config = dict(
    d_shared_expert=320,
    router_score='softmax',
    normalize_top_k=False,
    routed_scale=1.0,
    balance_loss=0.0129,
    init_std_router=0.00745,
    norm='rmsnorm',
    norm_eps=1e-05,
    tie_word_embeddings=False,
    train_tokens=506300000,
)
Below are experts of layer 2 (counted from 0) of a mixture-of-experts language model. Rows are named router (the router's row for the expert), down (a neuron's output weights, with its number) and show model dimensions 128-255. Each number is 500 + 40 x the weight over its row's rms, rounded and kept within 0 to 999. Numbers have three digits each.
After each expert's rows: "raises" lists some tokens whose logits its average output raises strongly, later layers aside; "comes before" lists some tokens at least twice as common just after its tokens as in all text. This comes from a sample of Wikipedia text that the model never trained on. Tokens count by the router's weight.

# expert 10
router:407418527547512451558492512582503499533443442453502482516508537442455485536478522473463529447498493490507514474582552530380461550495571463528497486517476468406549504487488438437495469498513465492580533484464504594460454505510507447487409526531507492536540491582461472546443497514515476476475544537531480550545537490512545470526503525427490514489539447543550444566502462530521469517497
down0:533484526544459515429476530483501550497446510522482543529469475541472395475484509522511475476447440426482441534512569498482518524513462489531391517513524444479546504570497525485459448505467451470453516574466553512522493484488460476570481516577541504474499495529485500505485516513484464487523466536588581490519536535520483516523496455470514528507529633499424473519516485525523525512504
down1:412513580519520474538386520519570476472478503421474461412503573448482495473498438510485601488441532450491495533574484518428519524515478473479543467508535571507542514550539483533511455559562483520490470548473530546452535486533458466476499501501452490540500462483502572483497486554477498538527487474479487439528490517500425498530435527543495480515466533484533508539532455557497456407523
down2:504457516541511550570404535460567444517489556441483443526487526482536581494533464449467487465548495477515454486496449531537524464462439449379500568531458494520459517427481499481505539523472469434506513527539474543566522452527479514465559434512510435510510478526425521466440528498497462478557503535530581503486553535492541491557467440541531505490504549533499574505509537480518452518561
down3:507478479431479480549552531517479496480552436549474604583578582450545479508480458485454489561482475470465548453552541519545555468599525497491562484456489455480476489453463484513491444460553475520541475507522450418425605488502541500494503506533519505514491542490593502449539482498523508470511491526540568480517480461487519454530503542497522550494461543444544511448536512431551439549509
down4:462454482501502465554493489471399533460470536495518488548499513516541524550460478552522539437523532489566477454516504526528446523475523513537489446458442461431482476494558447464549464473532510536485492482558500523510471501538509526538487489493506486537500584508466494466525531527510501530476527523603549483486469529532393524468504447498591541553563496511532498529442530472537511519486
raises: "7", "cade", "9", "6", "0", "ja"
comes before: "0", "9", "8", "5", " |", "4"

# expert 15
router:533485506465485482456498510525536471559471536525474498514514495545582474517496486457485436472509484502501480440578459518473484512516494536501436407555528480489450495572529449509500505477556492485481492505523520537475539564509555485459459451491456527460506565511530578511557528416513498531576455472526579483461465462518484500514538519413503510507480513429456510475471486461477503405487
down0:520445593418488471446498531518492439523539503525574535449591478509525459533535492487462539462499509475459541470495503471646496482543502570468392450579549498551521509463474476441521512541503509569502503520472559520454524532524538505419503501488464490512496497459433568510492488461531427508537455476596538450506536530517482512461477552462576459558518448536487419525414572528501469460430
down1:530496461485465495445456521470538499531528406526555526538474512496404462533489598474427491432493464535466448538487522486486407477539495497511525504554463602525508580553596528467532498450418468531456506515433493476475516506557554475475511452520519497497511474534519520574509489520489416479518515446513484382471491425541487478509533491490451457532439553559443479476480500486483536480521
down2:478528458554471524539438545465530502496525518457463505494467492452473516529485493412481554519421434426507470530521423546483459443513527473470405522519554505502421466488499505482383519515567515520491514510510510455545485497495500482456520560474503560563495517523510444509574462524485475530518538559493500467490468510512544532524512508531537448494446432458472454546461543427455454516528
down3:498532468464444490493566409448446488445502442437508496495472424457504493533529481508512443535528481551497483466513474468528533565479513438478415481483489477476522541526466459562522524474489551454502476496495436509535454577484472554537447402412552477499478449399458440527620472438490477476476512544536409517515506477504454447501390554451519448478444493496532484451532525556485550499432
down4:483460462458568485573540554510444523494465485504507448512532561534554467413468575465570500479495438568495465498589474479471513481581470489521498538504435572432509540482484536574537432492408470579465514475505537522474546504462511485575506504548539541520543532515528510537477473468504494476517504462475511508516452556528441514482511525536531489558528538500551480459468462532401567472472
raises: " ", " a", " in", " the", " (", "-"
comes before: " a", " in", " of", " been", " to", " the"

# expert 8
router:490553499468482485485482433455531556524498538537595492488505453472524567472517494447516538543550596573543479540463422556560514468523544561525528531517481520526524546445475553520488449484436539524504481460453445509578505509568530450458493419408521485508446492502498481493539519392511490477487573491510469565510474486469547455592443550563470510519546474496491448532507508503517539412527
down0:524492481471555433467590499475479504533435528430578556548569543437540498440500538510484490488506561389455454483508510480470580563454496525500455494495408483468482472425430492564430448558579501484514412548493495499549582556507508502507484526521466522528531546529536484486515532545515451503553567488543474484441477446449502483414491479475544564480511483505517398555490600506436555552457
down1:538533424485586547449462477468469523452414554559538526521514471490577462444540488467530520396472431500539483498449445580462462509514469496502508527511495468528537578494464479486502550563628556452519481502591460540472474517500502538448532451600486413528509484553480504415576486416500526454575545569513496472536481488505546511504530461462473487549523460491534494501464463445493490433460
down2:495389503555522476541522452500438578480554485576524500536509565451457476504490513515519557445563534493588491561523514543495508495461468499456530483451505534577449547468545446552495511541480437488550531565533551550534483529505444556454555472476476559553450502458555522485455517558552477551441519516484477453480480604461450522518508456517523417518492497552543481512479525528520505568493
down3:511493547582462548461459442501484520530528545475470509527481459536484468533502473500469478585482519473552520490527473495484528460458466576511499432515483476509531498532507566517516454517507490465479421494537516547539515489421478468539563525529557487546517488511390512520505519493482447575533464485546448529524592532582460588519445497411485481468565550425474435466549425480550486555502
down4:474488481462524467490520546458502516463483548530452543530477528491502492470498465576547504518457581487492469430431515441450459491451533501482518570518509535497521436596507501534464508540483506532509504438460487515457539405512481601464395481533506499481480478526537497533472519531436496480414491482486489448487572523463520527507554430434530624490451523453499453551483533471465469443584
raises: ".", ",", " and", " ", "s", " in"
comes before: ",", "s", " (", "e", "ed", "y"

# expert 4
router:511522517496523537476531502529493498510523494510534505467535491522537517492469479479464444536525586454502471462518507454567493550486413497501508462499514453536461504534511413448553508549432487493502514504592479483539508527490470570503546546505464505578459518497450519479504520377519506456523429547501478486460525530504502456534524451419587430530565492554426455523486536486574502426546
down0:518488471485533509486571510492455429576465549450524465470477509534498476511528478530497559543460516484522463518405473503544431500553511519547460522577472539492480462532515474463493523547513534538523493431506538479429539441473504569518507494508506555467547485488565518517463476532501420455458500425501489552535512495588499522618510542584505538471528495497507504485498521539460441461546
down1:490486461512486461430512516469417514532492423550543505446396507468449478437476440456521462529473458503524553492501495485465527540513548510594448437527549486517484522466465505438434461569424544529575559524539487521496449621505510510480521474478480530459494505474492533504408467442516483504526479501589464478474481489509486486491539438484518545399524518483470465428558577491484451546509
down2:486535485511502498494480538442504470538418543495457514465486445574495508433584457541434507470452481545507533443459514572506507466554514479526432467499449451525551464482519506476501511533449557563441461467547559584442480474562529532452467456519512552511493367480608460534466498488514498538501550525470452480494497448504492557524477542495438535519395457528468595538566454555470495444488
down3:495459546521486532481502519482500524522497536540582530504516487467503570458559489470523515519584432435440505484478474502479468541481527513489505571380483468540421448490448452486445492482515494465540532528512492488523528509504489436495506534473470538468477550489490508486548497599396513495527482537494498544543495520525452507502478531443503492563549575549442512520506528516509451478473
down4:469483470523593541458572484488454486465491506433453480533459502549519492446494501511490572540558453514480510552450511478500506565440429530511446482502455516530435468587520467478503473539462420487482507518572429516510444520505503499452471490471497515516515497499518514526414519590513490531449523589486458470445488517489494488466457501506554464576541557461457464521506528522468576580483
raises: " ", ",", "ly", ".", "-", "s"
comes before: "s", "ly", " to", " of", " and", " in"

# expert 11
router:555530511456568526485553518471476478501501490446458473510485424490471475497534455513564464535463474464530501522521495521514513549456466490491485512482524524520469464520570441508523463532445522484455484523507497491489420493530453573525513540505492535524512475490469498499501576479469491526508467544493500487489508476539563464539498455179515481476514459540477398472539501462551452496480
down0:525483610502504580488500511461612486501508522485477489529477505488533487475550561533490492468551497482474534520556535541407468496499468479495484409496475490521434491513476531493439560529493505522487423514465484539468536504503577474524551500465471443475492434482518508505610530535461507530506426531414463512575559511410467463543534513472528527525519514501495482583490456509467550534540
down1:488512484468443480485480437457490511476458456465486506516562451562481501555473447480597496512482436570502488559464516535515495517488490459463513481464471483456500518491558538491548515466514449532532497445504487560501532470447478471513541571554453439482511471497448531530495521563448525429516489580491506533511548486461500504520485454444552487565479481436436463531539477566453536492518
down2:437538490510473522482519487502491577520502514468532593469496516506553522476450516561514472421523446450500497533527430475493483519539462498427547412548523472423483454507573445540548526517549483475483520444468452404488489521465547561528438533418486481510514541432509508435464532449550462502505472453494450517481494477509538370517506492463498561435446443564576484550569498440478507555495
down3:477546428533570492515515481517496472468477487507523543499490449504506478541449503514531630444533467559471514463500481535666503475602491497566480458461547418544511507496562530534489508457503520515494507557544478510488432542480481477512587481450531540529497501534485516491533470535472473453482543512527560413477537521492483525454490524545571512520552485508493506463508500510496570473487
down4:570495485496556463481493511448530537493504479532501401405514414466493468518515450506505455486470444570523559431472476467537495442511553503535550463475437587512453526417493500502476516498510554508499482371512477503541495491511509546510459545512554518436454514470514444565513428495466507531500485558522543474470516588420584483556583482523519456603445486494461437451517558456513447526465
raises: "ida", "ius", "ise", "iff", "ib", "my"
comes before: " the", "1", "2", "|", " which", " his"

# expert 1
router:471483593422455507496424443486559483504539460518558472440555547519484500503465482531510455533468445481486507473532506511459471478463492604476441444488470481486453490490500494519517554511505455536517522456535572491447492589427500515521521479551500519511488506444481537463501506579500513517423526506551554556488578632561518525501543495386549509524563526448535553511459535497481513559526
down0:532473466443483452532518489514498492507509527472430540450578505455488537512469512498523506535503387587477451479546517489445492482470475471472441463510540511459516484482473476550442503508565509493529481520548384515502525486525490564511377507483522497498485485471513461494527474495536558446575536589552502456488501506495506527492608579446537512467497593476541507499483561550467492405487
down1:493417509490449436466426545482459483547495388570501415510463464427478543508513484484533582500444522476543542477456486493494497465514558508534486482552504490437516523452517572476514465532506510502487519510513494535476529462530518475445593524504507494507457443510471494451477502467521513492501464513435480506473501516466481448522534497527489480522505533461477562572527467550529529502580
down2:506470544476562465457500514469479506483551539465517406544545500504546485512528493484508534522431616529439437514537540524543491590488477458466458502421498475524470521512506459515548489450604482472523463467436501483482535443453543511508451550483544523553505534532441455454480486512538537468482459534441453496473454473524469493439521475448472487490550533447446437517574505515543470415547
down3:477547485525431514477545509488503544485478473481496410484508455499535458543521499478487498453455513455473500497494530572561461490441426505494571505524416498532542477499418518533490527512478461510478485552439517497522422455509500416469525427501514522500424436522486528561441511483503513521520499427519414532519442477515452594467500548487440497510457459482450469523522443513498492507396
down4:500454486506479492473510497479469552535447488517496453495590481474520502515585531486472510541479444588489517546479564496529584492466537562483493523514547582541558477456525514484493507478497465554440552529519530475519499438534505427459486486438507512515482447465574470528443528470490564449431524494480407480524430440477469544546539475505498489528491483477550509506515490502489443457504
raises: "-", "=", ");", "Studio", ")", "S"
comes before: "\n", "-", "==", "|", ":", "The"

# expert 3
router:510428488495540428567528510464487569511446524500453472506505459501525469462472470464492532444530506555474538498575553477437544473421513505441525442466590514539507511485458457504498540499479520481547446458456469516500404498508520501438502504506527533456516476487495444450465501510458507528593499515494539510567567488468527455535471517390489478504536476546587524446525571598547486453475
down0:406484510512525521428500470580495503581493532472457522518559546498540527456492544466539514622529510577546502447522462478487471468502490532516455496543496471502520533466466560525504512497498461572506411475456505500451520470510570530583443466554532420437482487539527423430521483459477493479510474453491551601524513424565535491525561523448508500489546537521487498472525522498553437483544
down1:461560526474478523486509494481500506561416546546503441507466467585531503487429458501574392448479520551403522433419523491487526455510458457514495459582518522449464504514518456498525497502488488479454570466453531588431482509481502479457461445442586447506500449489556494549551533510445524428531511545547539493581498511518495440510523428518477548460474438550463431534524528479504535516557
down2:540501471493494477493522524537559473564491490508559527502518570430549471475517507472544473502555496520426484553507570481465507508535572559539520477427525451451408482482483522501457497532526491468459537505562450505534457470531475480522519419375444458493486536571602539488475462478508491475532465550524504429445530454450508496494468533504513436574489505544438549458519568439517537540477
down3:529526493433538499518519486480536547461523519462519555499433479447483540516524498528421446508471493440383511455498487446454466514442496536516446515478473542509466545493506398502501577512483479449539601444499462508546543486430494527493424509479524524508597512512584529444520487483461482524574498494492526493487528415444553484363444504501548531519510434521434480487524428536453507541542
down4:474459457486557500452541509567471442480505466536602545532503542536558538536436526495465528558485531450510543458515556521588528488461482498512529488400546537477509536451560479488498489474413495457479513468517449564577485493508492502496614497461456530482511443427529463459469449511451503474465508502490520442486505457485507424531530510503418469443574466474483542533450530471430428506491
raises: "ç", " countries", "Professional"
comes before: "0", "8", "7", " |", "9", "6"